Experts of a small language model: a softmax router.
Below are experts of layer 2 (counted from 0) of a mixture-of-experts language model. Rows are named down (a neuron's output weights, with its number) and show model dimensions 96-143. Each number is 128 + 24 x the weight over its row's rms, rounded and kept within 0 to 255. Numbers have three digits each.
Before each expert's rows: a language model's description of what the expert responds to. This comes from a sample of Wikipedia text that the model never trained on.

# expert 5
Description: Table cell spaces, digits
down0:134160120096125149091135097128136149110091151135136157108151160177127157072088157135122120152105153129157153112111097159137150081099107141135144
down1:165105112108138113071128158131089133142138166130155135164101135150117162129116143127125072132124116127141116178095115140206108094165124111158102
down2:131087140125142146144115100139137142148152126088118134110145147087127102136164167094109118133143131136101133138171141175132113120127154162152124
down3:086128109107126144093138099146158066161116152130123091153127153069122130154148154111122108117107143157120136132156136118085159149109101091144141
down4:128079118147132148173143094103148151149100096082098150140126082129156114119144122148141163132091133194118125142101109127154141111124142132127146
down5:110143137132146161124158092134157123149086163168102165155120084129154118162186135145120111109087142142118137103139135134107151093128171137163146

# expert 0
Description: See also, adverbs
down0:099136140098149115072161096157110140155125137162109152141139124147159150099116104134152114150129154140131111148157094147120114081127084148126123
down1:093117140139166180139154130107099096142118143109148127134118117146143113098139107160110173089110121137130106129120108114134133096104110129088116
down2:124111108142096098104132072113157093137136165138157097124156149142147132163117163128125110171122153128125174079144101131093110167141154151135147
down3:163130101128131134138095123101105135106179139097138086136153100097152112121132174126096143122144138116114116158116106126127106156131156090125125
down4:143140111145148117125123112152116080136171102104125153133140154109124122149117167085109158144139135088104113154120093060108128117108188097128142
down5:116128128090139125124123135111137138130131128091080089129108139105128122149129133138168118141148169161176118157161116131107159127153125124145136

# expert 11
Description: Table pipes after text
down0:099103124096124089104133175113148091127129139148121134117098136133135198117131132148106132176092139096141125116138139120175109097131150166136158
down1:138124136131118105091131134153102088129094155167179086118095115104145102174120156129144117154079133124138075110120116097110070096121172129132148
down2:126130130154117144144181161128133165138132133124127119091139161081125138109129097106178113158121116096142161128095115113151158152106111099093123
down3:118107144154146113112169138117114147120126117079132157183103109097128102151144095143148099115104124132142117155116150132096120122112137159139084
down4:127127114094137138120114173133161131162094089160156126150104073110115120151101121155135150132124109121113116132107130117103162165124137103090117
down5:112109130117131123092102149150111119141111127160171118093095099113161132165104145156141137147070141137090108143110096115120088117108120143139146

# expert 22
Description: Possessive s, quotes
down0:088168143119165061092126105059128079182128112151125107114104133158133149085106089101188089099129156100105097156104132102151128132144130133122135
down1:156116168103146156154136158143161116132130153156162115094096139133134112121105131118149102165132103127083148121119132107169108102106150102148103
down2:109127142147191126134139107150163112074121166141166151135128127089096117157134147140122108158123154130143113141127153131067163152139148123141113
down3:129134110105119143134144098152111155099129126143080139136167090141120151131140134095131117115107098183114141117114162121144079093134134129117141
down4:156089129146079152114120153133134154127125119148124134107122142116137123130107093085135154121120134125146138106140117136167111090147121123139112
down5:125080122150145130125118177133153119184079127145113113114118148150130138097118097114100093087105141135094115094132106155098124136139145183140135

# expert 6
Description: Decade suffix, past verbs
down0:130141140182115160142127136171114118167115118136185153114083145073127117105148136123123132122131150154147129111092116122121098133112115138130144
down1:151138058144148118130110126148146098107140150109138093143132182142144140111126137103186162146135137117098097139091106112115105151090173136135158
down2:116110153143102106113116127130150109098136111139172148125126158110098126168119136132122143129141049114094127121100150115116108118134133146144145
down3:160132090141210127132145141085177127117139160163177125106159149111163098108144121130120095104097068127120109129127115110118077173112155115101136
down4:132154134149116120130122138106144178136157154098141112128127140154126129109133126126159114192100177128143116154081149111132186122139111087106123
down5:124141168137127175108181107091127156155151118153127131118115142124128133128099126145142104123097121100104157107140123130114137112124122118147078

# expert 14
Description: Conjunctions in ranges
down0:178112118129176126127109127152154139117112127106110130138132123110116101116124131161142151135099108156103117136085058140145120094115145093104115
down1:124123134096108138131068131137152130113144136147106105104120109111178136102141102149104125101098086128106145147150114152138098118136115146094110
down2:142147132124152126172154118129129127093168090161162110137107168107114134125160164096102078158146121096134137161181142122116101113130152140143103
down3:139094101099094137129118135120143099129142121113079170140133139164112143149157123113106117140127146162125091143127124164154101147134093116089146
down4:107091122109085138134128145140084129111121120156102105122106153158120148088122138102124143102158135152123121138096164150144122126116128149131106
down5:134115130125114174168099095143140107112128138170155127117147125128114078121119137077190130166138118140124119124142133101142101149084158109153158

# expert 3
Description: Hyphens and pre-number spaces
down0:100118123087130111105135139108075150154094097114134138121099101123141112133123147129076138094104107125164133113143147125099120140160152166162124
down1:105131101140120137160160130132151131096104098160089111138188151124174106152156138121127139113109084131144092099151140138177176126157136135128109
down2:114102154113133123163144145122130132112165112136153171165144100111132092103109089142123153179155120096091125103136132110131182149153173152176124
down3:176097132092130101162119175131148115111101105153154078143076131079137092096137156157109102111123115113141150115134138124152111138123124142111095
down4:116135140134127162157071129116138146144153141102160085145117150105175179167116116123132147147109109148162133145120128118149129116096111074096147
down5:117098088156128149082098118142150125118090136133137120115136166118163166134128154120101144126133148114122140103119133114115126084151106135159137

# expert 19
Description: Digits inside numbers
down0:068088122138155090110085126154120110121120156154121133112134121102136142120125151140136094125151161135136157139192134107122144150078137182105111
down1:161162119151168127118121158120106128123178117155150111167110129095127123120133155152159099126148106130129123129144148120122124168134128105115141
down2:111135126142142121108138133134171101149153152148070103176106140112104124159147151096149140077152150154114113119120102134095120138136150160129146
down3:135136085169156139102119116140118164137157122153108068161103088124100129113142114107148100099129153141134079149127115159159108148130151153103152
down4:112125111107169144119173124167117085138111169162150134158120138111072095128092177130081159128110104108118144103126107127134166095142084107110124
down5:086075102126132109141119147138122099160106091103120149129137105114165165068164111142114128139137126100136101119114156107145156109117142142126146

# expert 17
Description: Noun and verb stems
down0:106116091151137131124126177117120178147141115153151144128112141146149147160149108140097125125102098112124166163127138166124120105102108109161095
down1:127094120131163144121136092156140129123134132128126140119118086143157155130140101097122121112168107145145165139122111117102126161137146175108136
down2:110100156084143121132129123108107117142127150094124170129108101141145162098141081136050140152114107145197130145105143143150128082143103131119126
down3:134153137110131103121139128147117110143162096105158142097129154129098133112105126108157111174116144154125167148125102110141109127110091163131141
down4:184079125119110137152127135147137177155134120162129117116149105119164137130100130110141121142140109151148136146140138127123152093142140136146135
down5:103128115142152088131053133154133160178113181123171130148146113135088168129137121162105152108114118144148154127097126137119104114137111128143135

# expert 21
Description: Name-internal pieces
down0:110096181094126097112115106104152127114109113122113151142168165099125104122129133120131119138157097149091107125111164151158122150116090168122131
down1:201156138151139099154112110132136127127149161125133137119150136089134143121142133168171125121134111161141148104093087111121111153139132125120137
down2:116080166131116160097139120139118144076128140084110140133135099134098130159141121076112091150117104137135156169127136131145102121131117099098125
down3:128148103162157115100131120161116132088135148121111197133121107130109142133135103130143143125168105120111122134140108122152157172087162102131175
down4:158125130104110145124148136131139119132108117119137112113114139117127126138130143083098120143129109161120107138139136134136133176151137124107119
down5:146129164092136151100157085122131131153143120130153136132130108148103129090163131154131109098123144110123170156183138144125139087128148147098105

# expert 2
Description: Determiners after prepositions
down0:152109168136124137104123189136149090123071155119107107102114101095114134098114155114138164107121114160116122137118093101107094073066158105159107
down1:143098106096146146104145172130159088096143142141087133092176080164105131142127119081105121084116125125159154146142124125128071132114108121135085
down2:133127146141120124088139160123090171129093115136150141118108087078077150141106141141111071112107142179094144151133138177143104164094131093117111
down3:101079107148156134117144149104109092125122120140123128144153112088117112143121099076184111102122125139148113144167155075147063130138107084131106
down4:132104121100150137090128093102158175124148113128144145145072151157092153136127169140140142108147104144131134139128111146131129148078115140108127
down5:125100101099088158128133125152116100135108127113097177120126131134120152144161137171172107121152113101129109113099140115111111108099163143110092

# expert 23
Description: Sentence and line ends
down0:086150145122122117126108131134101176079136145156099122133128114145150118137123158067133122142113146093121145084128142136169114100142103127090160
down1:122131096105116129098099104119087145140120105128141151133133119140144151083135167097124147110088134087112125126148134184135102136139133101122108
down2:145139154103114119162148164140147160112153107092142143123103151128134148123091118101120109130111123102123155132118133151158197138142100175089107
down3:124099163142129158108121142127078154106155100132110103099082150126119155117146185124159182143133132152142115159149095124115094134098131067118119
down4:116170134146087129118130141114131135107154118153110128156108124094121154153114152103117136123124153155124152134156099119137124109106138116095144
down5:143167126122122115114081183108146159104108153168126114145142120103127113134121136117145136159143141173102119155121104107130151111107140087088158

# expert 18
Description: Closing heading markers
down0:098092103120090114127116108134093109118080130110121149133171120161106153140150143170115127102115109128108090126176129110154132165128107130115158
down1:157112099134144132099143142139165122147119167138088116124122155145100086122142152169134091147094131124151107134127128144098112142124149126105148
down2:108164136099095114101103171120153098133145075112123137118099133124100131126125132110089088083148131154127134129119136134129121111122111106141104
down3:121097181099088144129136104166129142130119155149126154101151099123162127105114179094151123108141127094129143118138131130107078163107113128148147
down4:104132083078130122028141116092122110119130090125153170103124155119129085142105074087164108105139119112114146175099129130135144092117162149128128
down5:124127135157154162127093138111121117117175109136115162102118118124122113167126087129084097112136093126097096143127124089153127107144190090151102

# expert 8
Description: Word pieces after hyphens
down0:119105111120115103127104153105124138163150119140076114172124127134102161162136109085131125114106096102127156125120134135120126121142115109141118
down1:118137120093136095143147114134147123149100161119203149122147144140184123135098156155088132170100184154146170088116149097135124144135130104170125
down2:100133092145114114147120155146155104171111126152130110113131108107165182168125145154094110136151157120061136117164110122074130093162133134120121
down3:168117098151143109144099098109128162134136125199158104157114137103121115146132174125139130137143150170123144105149144130174099133128138099130145
down4:124190080094119125152124082203156165106145149139156157124144098134103143089108116117081117062141166111111112078136147109151101096150127148136133
down5:145173082069133130117112180110112122158146126135120115165101130116097145159144117178150134117124131165142107150115150127139163106087115127106127

# expert 7
Description: Commas after dates
down0:192109153139129145150124112115099114100107124109134157141075164113118124127092101107115119111120154130139103144116124128130159097154135105135138
down1:143111111140155136107107118119153100058136133152100130198120064171097138163120114172127110091156129117179126132151177120073084123172137153134120
down2:184128150109132113114090178148129100132103095122166100092094117130140124173176151152119130093146132160143104134139137088102129159119122133074132
down3:126095154132117100096144157139130148134136136145149113189120177158098149163112121159128132143133131052119110118133118131162113112129126101131140
down4:119126150162134145110152100154108161105161142126113101137128127104132114123188149133134076130131101113114135151143127132145088109166144168163106
down5:109114161124105097083154125079165083121100143138161145112144141144121169115164071144112126110120143122138135088135120109120132120146126123133129

# expert 10
Description: Name-internal pieces
down0:129133117159103109138121162116128113120119147163132085142122137130130148120159123117121149066135150167140107087125133150140112130101099141134044
down1:135138163136109117128142131124110119096196106140139111146044162111130114109089075159168111150133090160147131144122077110165096100137100101145150
down2:129134127140115162157110102144171139121177083141137113134121128135143160101098136121160150129146151120089129124113123072134080168112120150132125
down3:103141089157154114157084139135125098149112122094117127121161114128170139074097123140093128111058085129106153147100087120108115105134131126093089
down4:132123169144118101125133067108110139132127102124148138096170144151123117152143179102138135144129098112138106124133104062158125148131161156119157
down5:130158108114131121097156101119188122153086134115113097096130099124139095145128145122122158131148119126123121102123155158120093102110142106125091